From a checkpoint of a small mixture-of-experts model trained on Wikipedia.
Size: 20 layers, width 256, vocabulary 8192, 29.3M parameters.
Experts: 64 experts in each of 20 layers, 32 quick GELU neurons an expert, a sigmoid router, a shared expert of 64 neurons.
Training: a variant of Adam for the experts, 8384 steps.
Below are experts of layer 15 (counted from 0) of a mixture-of-experts language model. Rows are named router (the router's row for the expert), up (a neuron's input weights, with its number), down (a neuron's output weights, with its number) and show model dimensions 0-127. Each number is 50 + 10 x the weight over its row's rms, rounded and kept within 0 to 99.
Before each expert's rows: "raises" lists some tokens whose logits its average output raises strongly, later layers aside. This comes from a sample of Wikipedia text that the model never trained on.

# expert 37
raises: "cy", "ff", "ial"
router:66 52 48 43 35 56 61 59 46 46 51 48 65 33 50 62 30 41 55 28 58 53 55 50 57 55 58 50 32 53 64 51 38 43 66 53 33 35 51 54 48 67 36 63 49 54 53 23 65 66 45 45 47 35 54 73 67 43 61 58 44 56 47 52 50 66 47 38 50 68 46 36 45 64 46 73 47 51 57 55 47 51 56 46 44 46 49 51 29 65 49 60 26 50 40 41 25 46 54 62 65 35 46 59 55 50 46 46 59 33 35 61 52 70 51 52 55 47 35 51 52 43 39 59 52 37 38 53
up3:64 44 50 73 45 48 53 53 41 44 66 49 67 49 41 70 52 42 56 45 38 45 44 45 47 68 49 47 44 38 56 48 47 43 48 41 42 41 51 59 54 51 55 54 50 79 59 51 69 62 32 57 45 48 52 63 51 62 42 48 40 64 58 63 38 49 44 50 57 51 73 52 54 50 42 37 75 54 48 46 58 43 39 51 37 66 55 66 44 53 34 71 42 62 50 32 43 48 45 62 58 27 36 36 51 53 41 46 42 32 53 38 50 56 46 63 64 51 41 39 57 57 40 56 54 39 49 66
down3:47 60 53 51 49 53 39 50 62 61 19 42 43 37 38 49 53 54 45 55 40 52 45 65 52 48 57 35 47 65 43 44 53 47 62 50 55 62 43 48 69 55 50 54 45 47 53 50 56 41 45 70 40 45 33 39 60 37 32 53 49 52 34 45 47 70 46 49 52 59 48 58 46 46 54 34 64 31 49 42 46 45 32 57 40 45 48 68 68 54 61 56 51 38 55 54 57 59 59 41 39 52 64 26 54 57 47 60 53 53 65 61 42 66 40 45 58 49 44 59 52 51 45 62 52 61 58 69
up4:38 31 72 45 41 63 58 44 43 49 58 51 51 50 56 59 32 67 54 45 57 55 53 76 53 48 71 53 46 61 39 49 50 41 37 58 43 56 52 46 49 62 45 31 58 57 46 52 68 55 66 63 37 49 54 56 53 50 51 56 56 69 48 45 48 61 46 39 42 45 49 42 63 79 62 57 56 49 55 34 55 56 56 47 50 52 70 65 50 56 42 53 62 47 49 35 46 47 32 45 63 45 40 53 53 40 23 39 56 46 61 56 63 54 51 54 39 57 39 46 48 51 43 59 28 35 68 55
down4:45 50 48 40 38 42 61 55 62 39 52 47 57 53 52 57 59 41 60 59 54 58 55 42 55 47 68 57 51 39 47 52 38 46 50 42 46 65 57 65 49 63 71 53 64 64 35 44 56 70 44 47 53 53 41 43 47 58 49 58 56 38 67 61 39 59 54 38 30 55 33 38 46 63 49 30 56 48 44 53 55 57 37 68 44 39 53 62 48 51 45 66 53 42 53 50 60 58 45 58 37 36 36 57 54 55 46 44 44 51 63 53 49 62 40 35 58 56 59 53 49 52 50 86 44 44 68 52
up5:49 58 39 68 19 40 58 47 55 61 47 36 50 46 62 50 50 47 47 41 41 60 47 43 46 59 34 57 39 59 52 57 40 39 67 52 51 47 63 55 69 46 38 48 45 59 44 47 42 49 59 39 64 39 54 48 32 57 51 53 56 35 33 34 61 51 45 53 51 53 49 37 57 49 31 69 48 54 66 54 60 59 43 55 47 45 67 48 49 58 49 49 47 66 43 54 40 50 40 39 51 25 47 52 55 55 25 38 45 17 44 51 48 50 61 66 41 54 36 55 69 44 56 46 55 42 23 52
down5:43 52 38 51 51 52 58 39 42 47 32 55 50 49 40 65 58 47 47 56 64 60 53 51 59 72 59 59 57 56 68 58 37 58 61 28 41 57 42 70 68 40 52 44 53 40 29 72 59 56 48 40 49 50 34 46 42 52 54 41 50 37 54 51 54 63 53 53 45 65 55 51 54 55 44 56 40 58 45 50 47 48 56 57 34 38 58 39 50 47 44 36 40 47 42 43 39 38 45 46 47 47 38 53 47 44 60 54 34 52 58 72 47 52 67 58 52 52 37 42 49 33 52 57 63 36 43 37
up6:59 50 46 43 53 48 67 42 47 61 60 46 78 44 42 54 51 48 50 42 35 51 38 59 51 32 58 44 40 44 55 42 55 57 64 54 58 41 31 46 54 60 41 55 50 56 61 41 58 53 47 68 54 48 44 65 51 48 51 56 35 29 47 57 59 27 38 61 47 52 52 42 58 57 34 62 48 63 39 52 64 43 44 43 31 38 66 56 55 65 47 43 55 38 57 48 56 60 43 53 61 42 48 45 27 64 45 55 69 49 43 60 50 45 66 62 54 53 38 41 65 49 70 59 59 44 46 46
down6:60 58 57 61 37 50 45 44 38 42 34 45 64 60 43 53 42 53 38 50 56 58 49 53 65 75 38 67 44 47 43 58 37 40 45 59 31 60 46 19 52 59 32 32 43 63 60 65 38 50 64 52 55 55 37 29 53 48 51 37 33 62 51 46 51 48 50 44 65 39 26 57 52 43 34 44 55 33 60 53 56 47 48 49 40 55 54 49 58 66 38 64 49 54 35 64 64 60 45 43 56 65 57 37 53 36 43 74 51 63 48 39 60 60 50 52 65 37 52 53 43 46 61 55 55 55 57 55

# expert 26
raises: "rid", "ble", "ra", "board", "land", "land,"
router:54 57 58 37 39 45 47 45 36 58 56 44 60 32 44 55 43 64 57 51 70 57 65 44 42 59 56 40 24 44 45 67 53 56 56 42 49 45 51 60 59 49 63 61 35 40 45 28 63 61 55 19 33 59 64 62 47 46 62 52 52 57 59 37 56 49 44 55 58 62 31 49 50 58 51 57 46 45 35 56 48 27 59 53 56 44 46 57 48 61 62 60 42 41 57 39 42 48 45 53 59 52 53 38 48 58 55 53 50 45 44 46 45 50 65 51 49 53 41 53 46 58 36 57 58 54 38 66
up3:48 40 49 32 47 47 48 29 71 63 61 58 57 53 47 58 36 56 30 62 37 65 64 44 42 39 54 45 39 44 32 36 62 51 59 43 57 36 51 67 41 52 46 44 52 55 61 53 46 37 57 34 42 38 57 36 58 53 64 36 64 32 67 52 65 69 41 58 38 54 65 52 46 52 51 53 56 62 50 35 56 49 38 47 46 52 51 44 66 52 41 66 61 58 44 39 59 80 48 43 52 63 66 43 38 33 62 59 46 55 55 51 41 50 55 50 61 52 28 69 48 55 53 55 51 51 40 42
down3:44 63 34 57 66 47 55 31 39 37 33 84 59 47 48 45 57 52 68 35 31 55 31 45 45 48 51 56 28 59 34 37 48 63 66 40 56 37 56 53 58 49 41 52 61 65 60 47 68 47 55 58 41 61 40 60 55 66 50 40 46 45 52 46 43 37 34 50 71 38 46 27 63 45 68 56 52 68 54 67 62 35 52 30 42 43 37 54 54 42 60 56 52 42 56 58 52 42 54 35 59 38 51 57 59 43 47 50 55 53 52 44 43 46 51 47 41 34 36 62 58 51 55 44 54 41 43 58
up4:61 65 55 54 58 55 63 59 55 51 68 49 50 30 51 62 31 67 40 46 53 45 41 35 52 56 40 42 66 55 34 62 51 60 58 52 61 33 47 57 61 57 51 58 64 64 45 53 45 53 51 41 39 55 55 50 65 31 47 22 57 41 62 60 59 45 62 54 45 57 26 64 42 47 53 55 51 39 31 51 52 61 61 55 47 42 43 43 57 49 53 77 38 46 49 41 39 41 32 36 56 59 45 60 57 45 62 44 55 54 55 39 46 29 51 37 42 53 50 36 44 46 48 52 50 56 36 42
down4:47 42 32 39 78 62 41 53 58 32 32 54 55 47 50 62 48 39 41 43 37 39 33 52 38 55 60 44 56 44 46 55 51 63 48 53 22 27 53 52 30 51 33 45 53 54 57 41 52 60 43 41 33 53 42 40 42 49 42 46 62 41 54 44 51 56 51 47 56 45 60 56 67 55 35 58 38 44 53 56 45 57 56 52 49 48 48 67 51 31 46 39 53 48 41 50 59 51 64 54 62 41 47 50 58 54 56 55 43 48 66 43 38 31 31 43 61 56 46 42 49 42 52 49 51 39 30 29
up5:48 60 64 69 51 39 47 55 40 37 48 44 56 48 68 48 50 27 40 52 51 71 61 59 44 43 55 59 30 68 55 63 45 40 52 47 53 33 54 50 63 59 63 53 45 32 47 23 74 59 57 37 55 40 58 62 41 57 49 45 49 49 49 50 41 52 49 63 51 48 56 48 55 57 32 50 55 46 41 47 44 40 45 44 38 55 44 42 39 86 49 43 41 56 43 51 52 44 53 26 55 48 60 31 29 49 65 40 61 34 39 65 61 45 60 49 46 55 52 43 64 47 51 41 54 63 52 55
down5:56 58 53 56 56 46 45 54 42 62 59 53 63 62 29 47 74 57 40 43 60 49 36 57 64 53 49 55 65 58 70 59 58 41 42 66 52 63 53 44 29 49 57 41 58 62 61 45 34 57 64 41 39 38 55 42 54 65 59 45 45 62 50 54 44 54 66 53 54 51 51 40 61 53 44 55 52 47 36 71 38 50 57 43 50 64 56 48 52 44 49 53 57 59 41 63 50 80 57 42 50 53 50 39 51 50 43 53 54 52 46 54 20 47 60 41 52 67 42 41 51 43 58 51 47 45 58 37
up6:45 61 61 48 52 51 36 37 55 64 52 27 69 59 25 54 35 55 49 54 57 39 49 43 38 42 50 54 55 45 61 63 50 40 59 43 53 38 47 57 37 55 49 55 57 41 46 54 54 54 48 42 48 55 54 46 41 63 43 49 46 35 58 50 61 63 27 52 55 35 21 41 65 44 60 62 29 40 50 61 48 32 43 52 41 54 69 46 56 53 43 45 59 44 26 42 52 59 44 52 56 41 50 50 42 45 67 45 40 56 57 46 40 44 42 49 53 49 52 65 27 75 39 40 60 45 32 62
down6:65 57 37 74 54 50 43 54 49 44 36 59 46 46 68 33 46 37 50 40 42 52 65 49 52 46 48 59 39 42 41 41 47 61 56 56 36 33 71 46 37 62 64 32 50 40 45 39 65 70 41 44 44 65 48 52 46 60 42 35 63 45 47 85 45 59 56 52 64 39 61 55 44 66 33 51 31 56 68 55 66 50 46 58 38 51 39 48 52 37 47 61 40 52 61 55 44 35 47 47 48 65 48 45 52 61 64 56 61 45 34 55 45 55 42 51 27 34 54 65 45 40 49 59 55 34 68 66

# expert 16
raises: "m,", " how", "sect"
router:54 47 48 38 48 62 75 60 45 40 47 54 34 34 23 49 44 57 53 43 58 45 56 38 31 43 51 48 41 37 51 64 46 45 65 58 57 41 38 58 40 45 56 54 45 45 51 27 45 63 31 39 53 60 62 34 42 47 35 48 39 52 50 53 63 41 50 31 47 59 49 48 47 66 56 45 45 49 40 42 44 31 45 41 59 37 50 43 37 58 57 59 38 49 47 46 40 48 45 59 59 36 44 36 51 58 51 36 46 39 22 43 42 48 50 45 48 56 40 50 38 49 39 51 42 51 51 52
up0:57 32 57 37 54 54 55 47 66 51 42 53 48 43 46 51 61 50 59 50 63 52 46 61 45 56 46 49 67 55 51 44 45 58 51 47 38 48 33 52 39 46 27 36 41 46 56 56 48 50 53 32 48 51 48 48 52 51 43 34 51 53 53 61 52 51 54 62 54 85 61 40 59 56 46 41 51 47 48 55 45 46 48 34 47 48 31 58 50 49 44 34 44 51 47 64 49 45 34 54 37 48 45 40 60 51 62 50 56 33 38 54 64 50 55 56 44 57 44 53 43 45 73 71 68 49 57 57
down0:63 47 54 52 59 28 58 63 51 40 51 36 33 54 51 41 39 52 49 51 50 37 72 41 25 49 55 53 39 62 40 48 61 51 50 47 63 55 46 54 61 49 53 45 47 61 44 41 48 40 33 65 28 68 54 44 59 61 59 53 44 61 63 55 59 46 47 57 55 34 63 52 60 66 61 51 47 40 55 62 67 56 55 50 56 46 47 54 49 73 42 60 43 40 59 29 51 61 68 60 62 54 67 53 48 34 55 48 47 42 46 66 41 27 55 50 51 55 65 51 45 47 45 47 42 48 53 52
up1:37 29 45 64 45 58 28 41 57 49 61 49 50 41 46 47 50 41 45 33 42 47 55 76 45 45 45 52 54 64 37 57 52 45 53 56 31 38 47 50 42 47 62 44 47 37 43 44 54 46 46 52 59 59 54 46 53 67 43 75 38 71 55 42 40 69 48 35 52 40 41 42 44 60 54 41 64 64 58 34 42 45 44 53 38 51 45 45 62 42 37 40 38 54 47 44 42 54 41 43 49 39 69 69 56 35 47 55 52 35 37 53 79 65 60 70 62 23 39 40 57 55 63 51 56 66 52 61
down1:45 47 27 47 47 45 47 47 59 54 43 61 51 49 61 53 68 29 44 48 42 42 48 43 49 55 41 35 57 53 47 40 48 51 47 51 46 53 49 35 45 47 44 59 73 50 48 50 40 37 42 49 26 60 36 66 61 65 52 59 38 35 51 54 42 45 57 61 53 48 61 41 71 35 53 47 48 59 58 46 35 65 54 60 41 62 53 69 35 32 38 50 58 65 36 58 54 44 43 46 55 35 38 65 45 58 72 43 48 41 49 49 45 53 50 58 31 57 79 45 61 35 59 54 54 53 43 47
up2:65 41 46 41 33 58 65 59 42 60 48 46 53 27 44 60 49 61 52 52 53 45 45 54 60 46 51 22 50 52 41 53 55 56 61 39 40 42 40 47 28 50 66 39 45 50 52 52 56 60 40 42 51 64 43 48 62 46 45 59 61 53 46 49 33 57 60 34 53 51 55 45 40 66 66 61 41 55 40 29 52 36 66 55 49 38 30 43 46 61 39 59 51 52 53 43 42 60 39 46 45 64 44 52 48 49 53 58 56 43 56 37 46 52 45 60 40 51 57 33 46 54 52 41 45 39 58 38
down2:49 77 49 38 38 71 44 41 52 52 39 55 50 55 56 57 55 47 41 59 61 47 56 41 53 52 40 66 44 42 56 39 55 51 46 63 50 37 51 54 46 48 39 48 46 55 57 26 40 61 47 69 44 47 45 58 49 33 51 40 59 46 41 44 55 41 44 46 39 56 57 61 72 50 38 65 61 63 55 40 41 55 46 63 37 59 49 53 63 66 35 46 61 63 42 50 50 50 49 47 44 23 32 49 63 50 67 44 49 33 50 52 49 36 56 46 52 33 45 57 52 60 49 44 53 66 63 55
up3:37 63 69 51 51 52 49 48 52 55 62 66 43 44 53 58 47 33 46 53 36 54 47 65 48 46 58 38 58 30 49 43 44 63 49 71 73 45 39 52 49 53 45 49 45 43 52 47 37 59 59 37 43 28 59 55 53 49 55 51 52 62 47 53 45 45 49 51 19 75 52 48 66 57 61 51 50 38 55 46 25 34 56 56 70 33 31 43 55 45 63 39 50 42 31 42 43 53 51 60 50 49 63 29 40 53 54 52 63 42 36 56 65 52 57 50 49 52 45 60 44 51 51 42 68 62 52 37
down3:58 57 50 49 44 43 43 48 36 52 63 31 64 59 47 34 44 51 40 56 55 37 55 44 63 39 39 59 49 46 54 50 37 47 61 47 50 58 47 62 54 44 77 38 48 53 42 39 50 39 48 54 52 69 41 53 41 53 44 50 51 57 55 63 38 41 57 65 67 54 54 34 59 33 42 46 57 57 54 66 63 57 55 54 29 58 36 63 44 77 38 36 50 51 43 51 49 46 40 41 42 75 44 59 50 46 35 34 62 61 57 44 16 63 47 57 46 32 52 54 44 38 60 56 35 54 46 40

# expert 19
raises: "ios", "ism", "iz", "ym"
router:54 35 53 52 31 57 48 57 52 34 41 51 53 45 59 46 35 59 48 60 49 56 56 53 33 42 40 46 29 58 53 41 48 62 40 48 67 41 37 48 50 60 63 51 51 49 59 43 55 63 57 49 54 49 69 47 49 53 49 35 47 64 33 36 60 46 35 48 44 51 42 37 49 63 47 46 59 46 47 48 47 50 37 48 63 32 63 44 46 58 51 51 49 47 59 59 43 57 52 58 36 43 35 37 56 39 63 63 49 53 29 46 48 47 54 49 58 63 53 32 62 57 38 50 48 59 49 58
up0:43 46 52 53 37 31 48 61 44 33 46 72 59 45 49 52 42 59 56 47 61 59 62 42 49 41 55 45 42 49 60 44 46 58 37 47 34 43 29 40 41 50 43 58 62 49 52 49 50 51 52 63 52 54 50 61 69 37 57 54 61 50 48 40 42 56 53 25 40 77 60 42 47 40 46 39 55 51 50 42 59 52 31 55 67 50 60 49 55 50 27 46 43 37 60 55 47 70 53 41 52 48 36 56 44 58 52 39 65 56 42 40 51 50 59 60 46 35 30 24 42 63 39 46 52 60 77 58
down0:55 57 54 43 75 44 58 44 54 45 46 48 64 42 65 49 54 56 58 40 41 40 41 55 35 58 56 46 41 39 39 44 42 43 54 61 61 59 62 58 61 46 65 48 59 52 69 39 39 51 48 55 58 49 54 53 46 59 70 64 25 41 24 66 55 43 53 65 56 33 40 50 50 58 61 59 61 53 59 51 42 42 49 45 41 38 57 58 49 52 52 42 37 41 57 59 51 55 57 58 24 50 51 52 36 52 63 45 39 50 45 48 60 77 60 51 65 36 56 42 54 55 29 71 64 49 61 67
up1:40 35 48 40 39 54 50 55 48 42 67 47 36 49 61 51 47 37 44 41 62 27 37 56 50 44 57 51 40 48 40 48 61 49 33 44 53 39 59 54 63 55 49 43 74 42 58 41 53 44 58 48 67 45 66 54 35 58 27 43 54 66 47 46 57 26 46 45 32 71 44 55 38 45 56 39 41 45 47 56 47 59 37 62 38 57 59 49 43 40 62 49 49 43 48 27 38 36 47 46 40 30 38 36 61 29 43 57 53 47 48 61 64 49 36 51 64 50 52 51 36 61 46 52 57 36 40 52
down1:44 59 65 40 62 47 59 43 44 45 50 57 40 38 52 43 56 54 49 65 54 47 19 41 47 62 41 57 46 45 53 41 60 44 55 29 45 47 54 66 49 59 57 64 56 56 35 51 46 63 51 42 59 34 35 48 45 40 42 33 56 62 63 67 84 36 51 53 48 46 62 40 56 50 57 65 68 42 55 47 44 47 60 58 53 61 47 46 56 51 55 60 35 67 50 34 58 54 53 54 68 41 39 48 54 58 57 64 68 46 58 39 45 61 51 39 48 54 56 77 41 54 40 67 45 47 61 50
up2:51 28 49 56 34 38 44 53 52 44 33 77 42 52 48 40 57 41 34 46 51 49 63 38 51 50 48 60 39 47 74 51 32 70 54 55 60 53 57 55 37 71 48 57 55 60 47 43 48 46 59 48 54 55 51 68 56 50 41 42 42 52 53 42 70 46 41 45 80 53 57 69 55 54 48 52 45 69 55 58 58 52 51 38 52 61 61 47 45 46 48 57 51 64 65 55 60 53 38 48 40 61 51 52 62 48 62 44 31 56 37 62 55 51 48 54 46 62 50 32 61 48 46 59 46 39 51 72
down2:38 35 48 66 42 54 46 47 65 59 58 49 52 42 45 45 45 67 27 43 63 51 55 46 58 28 37 36 43 39 54 47 38 50 44 57 61 25 56 53 41 61 61 64 43 50 42 51 51 33 42 41 47 41 73 52 52 54 47 62 44 52 26 39 34 44 54 42 53 47 47 44 38 48 28 61 41 64 42 48 49 57 37 51 40 37 44 66 49 45 38 57 38 53 58 42 45 66 42 38 26 51 51 57 45 48 44 42 63 45 66 50 44 58 49 58 53 62 44 62 47 55 34 54 59 40 54 47
up3:48 51 72 49 49 50 66 62 46 65 59 76 53 48 40 56 38 59 65 50 43 47 38 55 64 35 44 33 63 59 50 57 60 63 47 63 59 46 36 59 46 57 45 58 64 29 61 60 65 41 43 62 60 51 44 52 63 32 53 51 51 51 48 45 43 48 53 40 52 36 47 42 60 54 73 49 41 41 37 33 43 46 36 43 70 34 28 60 58 56 50 68 38 53 51 52 46 48 39 53 39 46 41 42 68 52 53 71 56 46 58 54 51 50 52 47 36 45 60 45 45 63 37 63 51 59 61 60
down3:52 55 47 60 46 63 59 46 44 47 55 57 40 52 66 47 52 52 52 56 44 28 33 33 49 52 38 39 42 35 41 50 57 51 57 65 36 57 69 47 61 57 37 45 34 61 59 53 56 54 46 40 55 71 59 33 37 68 46 51 57 41 51 39 38 45 46 56 34 46 60 36 61 51 56 28 41 52 45 54 43 31 58 54 52 62 60 45 42 50 48 55 46 37 62 44 40 40 46 60 52 61 32 48 35 39 45 50 42 26 36 57 52 50 47 35 57 44 34 47 36 45 50 57 57 52 53 50

# expert 48
raises: "ary", "atic", "orm"
router:54 63 45 47 40 54 51 75 47 50 46 48 60 43 36 71 29 41 41 46 45 62 55 42 50 60 62 42 66 49 63 65 31 62 52 42 44 53 36 69 61 67 50 48 49 52 36 31 59 68 57 44 65 45 55 65 62 28 38 46 51 45 49 58 56 60 39 56 57 59 36 39 44 62 61 53 49 41 48 46 66 27 60 35 54 44 58 59 52 55 46 62 32 40 54 39 38 60 59 56 41 45 44 58 59 45 38 60 52 46 31 57 39 63 49 51 63 66 41 46 46 44 35 47 54 52 64 52
up0:59 49 51 44 47 54 61 51 50 51 46 36 47 57 55 47 47 59 51 53 52 34 50 58 54 43 42 33 65 35 42 37 48 46 39 54 41 52 40 46 65 56 52 44 60 35 51 55 32 77 38 73 59 45 53 55 47 39 55 58 38 48 36 51 52 57 56 66 47 41 30 44 45 37 60 70 42 51 49 32 44 51 71 45 41 46 55 58 50 44 33 51 47 27 62 50 36 46 43 44 63 57 44 47 57 37 53 50 78 48 57 74 74 58 43 47 53 50 33 68 39 51 63 10 34 49 57 45
down0:49 62 61 51 47 52 48 40 55 62 57 40 57 35 44 58 44 43 38 56 44 45 48 49 42 37 67 61 61 45 39 36 70 46 42 65 39 50 59 66 57 53 54 47 54 55 53 38 48 79 43 62 42 60 42 44 46 69 44 26 46 50 44 50 41 38 49 50 46 55 52 40 74 34 60 50 47 48 47 73 42 52 38 49 38 69 57 57 51 67 33 65 39 41 48 50 58 63 36 41 59 54 39 42 40 50 41 57 50 63 54 60 53 47 50 56 38 60 60 59 45 56 46 37 41 50 62 49
up1:46 70 36 66 53 49 46 84 39 41 42 39 59 60 39 53 52 65 36 40 50 78 54 62 51 62 58 53 56 48 43 34 60 51 57 39 61 48 45 47 58 51 58 55 38 32 42 57 44 49 52 63 69 53 49 49 66 46 29 57 34 52 45 50 62 48 41 63 33 65 49 80 53 63 44 67 53 46 47 53 55 48 41 50 45 42 54 39 44 45 66 58 43 38 50 63 39 59 49 60 51 71 68 51 44 51 39 66 71 42 45 43 43 38 46 37 60 49 56 60 43 30 36 33 54 54 54 28
down1:46 33 27 47 45 66 44 59 43 49 43 52 55 56 45 40 49 59 47 52 45 43 58 38 44 34 58 54 42 54 25 49 49 43 42 40 51 60 52 48 32 56 39 36 34 53 57 60 42 59 70 33 59 49 60 34 33 59 28 42 49 45 57 34 51 65 40 53 52 56 41 47 51 22 35 35 53 58 51 58 36 51 59 44 55 48 38 34 50 43 53 59 30 46 79 50 62 49 52 51 68 58 70 43 52 54 51 47 54 52 40 58 26 44 51 55 59 33 60 54 57 48 36 39 47 64 38 64
up2:58 51 56 46 56 32 58 62 66 64 54 48 61 47 43 50 65 56 48 49 45 67 57 49 46 54 57 44 52 48 48 47 60 57 70 57 59 60 44 60 55 55 28 42 47 58 57 52 53 53 33 54 56 59 40 62 50 37 39 56 40 40 38 57 43 27 50 42 63 64 46 55 53 56 39 52 46 66 52 61 49 51 27 44 34 63 37 61 50 54 26 39 57 49 39 52 54 61 66 65 44 40 34 47 48 63 42 71 41 40 36 51 61 28 45 42 60 39 50 42 55 52 58 60 64 44 65 62
down2:54 43 47 64 36 52 32 41 51 48 57 58 44 35 39 54 60 61 34 52 39 48 43 51 54 48 45 42 54 60 51 44 44 54 62 43 38 48 43 53 52 61 49 68 56 54 42 48 45 38 42 46 55 29 37 71 38 34 55 62 61 52 39 57 57 51 35 43 55 58 69 43 57 55 59 61 69 60 53 59 43 54 62 47 58 27 41 52 73 51 64 37 38 37 52 59 50 40 49 43 39 30 28 70 59 70 43 53 53 49 54 58 66 54 65 46 40 55 46 57 53 56 46 56 38 56 42 50
up3:59 51 53 36 36 47 56 57 46 27 44 52 58 57 55 57 55 73 54 35 51 70 54 47 59 43 54 68 47 64 50 70 46 41 51 74 65 60 49 47 65 57 46 56 47 51 61 53 44 50 62 34 52 59 60 52 51 49 53 37 39 55 64 73 42 62 61 51 55 62 34 39 65 38 52 49 30 55 63 60 67 46 51 41 50 49 52 56 62 41 71 58 52 47 50 43 18 56 40 66 44 45 59 53 52 50 29 45 63 39 46 58 55 35 58 34 37 43 39 61 46 50 42 45 68 50 70 40
down3:35 52 55 60 31 58 45 40 61 49 74 62 50 52 62 33 46 44 67 45 47 43 49 55 64 31 39 78 50 53 43 53 40 50 54 46 31 56 56 46 51 54 58 67 45 42 60 51 37 51 48 67 56 25 39 41 47 53 54 39 44 40 55 51 44 45 55 66 44 44 43 61 52 31 52 47 54 40 41 53 52 54 46 54 62 64 41 32 58 57 59 41 47 42 41 65 37 49 57 39 63 30 61 47 36 58 59 35 51 50 65 57 61 43 40 49 58 41 54 51 53 46 52 53 45 60 61 61

# expert 30
raises: "ised", "ards", "shire", "iz"
router:54 50 44 61 41 50 51 51 47 37 44 43 67 45 53 38 37 47 66 35 57 64 66 49 45 56 58 54 30 26 47 67 41 55 56 45 43 32 38 52 48 47 56 50 40 54 57 27 52 54 50 37 47 58 62 71 53 52 55 46 51 54 42 57 56 57 30 36 32 68 45 39 55 52 60 54 53 43 44 65 42 21 51 58 54 38 46 60 29 76 61 56 32 53 53 41 46 43 51 43 41 47 48 52 48 45 43 53 50 44 34 46 63 68 58 64 62 62 39 53 27 65 50 34 41 52 50 59
up3:49 63 52 36 54 28 55 46 49 50 57 56 54 45 54 61 46 56 44 44 32 50 59 56 54 38 47 54 49 56 42 58 51 39 51 64 31 41 42 67 57 52 45 64 65 44 63 47 53 54 44 36 87 67 59 60 62 29 37 51 49 47 72 46 52 63 53 42 40 43 48 52 64 58 37 57 51 59 39 46 36 50 58 47 52 59 42 53 34 60 60 60 36 41 62 58 52 67 51 51 49 55 42 49 52 42 46 48 38 43 50 58 82 46 47 53 38 59 57 54 48 58 39 44 46 55 55 46
down3:47 59 42 52 53 32 43 58 68 64 54 64 30 54 43 56 43 51 43 57 39 42 45 36 46 65 57 49 46 58 52 52 45 42 68 42 31 35 57 55 44 53 34 42 46 65 48 50 45 38 57 57 34 59 48 54 51 44 50 33 56 46 63 51 50 59 46 54 43 67 57 57 68 44 54 67 67 39 58 56 36 46 57 27 44 69 38 40 50 46 44 44 45 57 50 48 58 55 37 55 50 60 69 59 55 47 56 57 49 61 59 59 58 39 47 56 53 64 57 52 33 47 45 47 30 45 52 31
up4:50 52 39 58 40 60 57 64 49 47 45 47 75 50 46 53 61 32 46 42 49 54 57 57 59 40 51 55 51 44 44 49 48 60 49 58 53 56 42 55 47 54 48 42 39 58 58 58 51 54 26 43 53 64 50 39 63 54 45 52 50 51 49 37 45 65 59 52 28 50 60 48 56 58 41 53 45 45 47 51 46 47 59 43 51 53 51 57 47 54 42 54 46 36 42 62 37 48 54 44 50 35 45 50 38 42 42 57 47 50 35 46 36 62 31 61 53 26 39 62 54 57 69 49 40 57 64 49
down4:32 75 45 42 26 31 55 60 45 47 43 61 47 39 55 45 63 53 46 45 70 37 62 39 51 66 63 41 41 56 55 39 49 51 63 43 48 51 50 44 42 46 49 57 50 46 49 57 47 39 60 35 61 44 47 57 45 48 33 47 53 38 49 48 28 36 53 52 63 53 41 46 48 50 32 27 38 38 53 55 58 47 54 39 55 66 36 49 42 52 39 50 54 57 45 68 38 45 38 46 45 49 49 52 52 64 50 49 60 55 49 50 63 67 56 40 53 61 56 47 32 55 51 70 43 54 50 38
up5:43 51 55 79 57 34 59 48 57 57 36 60 55 59 60 54 36 49 55 56 58 54 44 57 37 53 43 54 43 49 44 47 33 48 54 49 40 28 49 47 54 36 51 60 33 33 65 44 47 55 52 67 56 51 57 45 43 64 58 55 42 52 42 48 55 48 57 56 41 53 57 50 52 39 45 60 48 68 51 56 45 58 58 50 26 36 51 44 39 68 49 39 41 71 54 56 40 39 49 60 57 54 24 35 54 30 48 46 65 47 38 54 37 67 35 63 51 38 58 44 48 69 58 54 35 32 68 64
down5:66 48 51 48 55 34 54 50 57 58 34 61 55 33 49 44 53 64 41 36 34 59 52 54 53 49 53 44 28 50 64 48 57 71 51 44 53 47 47 40 45 59 55 38 68 39 35 40 36 48 45 33 59 46 53 68 55 51 49 56 53 39 51 55 42 59 52 47 53 67 41 52 56 46 40 39 42 52 49 69 58 33 58 46 47 51 43 53 47 62 35 75 37 37 42 51 49 42 57 36 40 47 44 54 42 46 40 43 57 66 42 48 41 35 65 39 40 51 44 49 69 42 58 49 58 58 50 54
up6:56 35 45 52 52 49 58 73 50 37 40 38 53 54 37 36 52 40 45 36 50 61 52 39 56 58 57 57 58 57 48 54 51 48 49 56 42 28 39 50 44 40 45 43 44 49 57 54 40 55 43 57 41 62 55 59 62 50 47 53 62 46 61 65 60 64 41 45 52 60 55 39 57 42 65 59 56 43 55 46 32 55 42 56 50 48 53 56 48 67 46 66 18 45 36 46 52 59 53 39 43 42 47 59 24 36 49 68 39 50 44 57 49 62 35 55 52 67 46 48 30 35 46 63 61 39 58 52
down6:60 39 48 47 55 48 50 50 46 48 46 51 49 61 40 49 47 48 54 59 54 44 47 62 39 38 53 35 57 58 54 64 49 45 44 61 52 53 47 41 70 37 42 68 47 51 60 59 42 54 53 59 60 54 65 48 49 37 62 51 48 26 63 43 49 22 69 50 41 37 30 58 62 47 41 45 49 63 45 43 59 50 41 60 56 67 47 54 60 41 54 38 56 48 44 64 49 39 60 65 66 43 66 62 67 44 50 51 46 53 55 56 39 44 62 50 54 60 36 50 66 45 47 43 55 65 63 23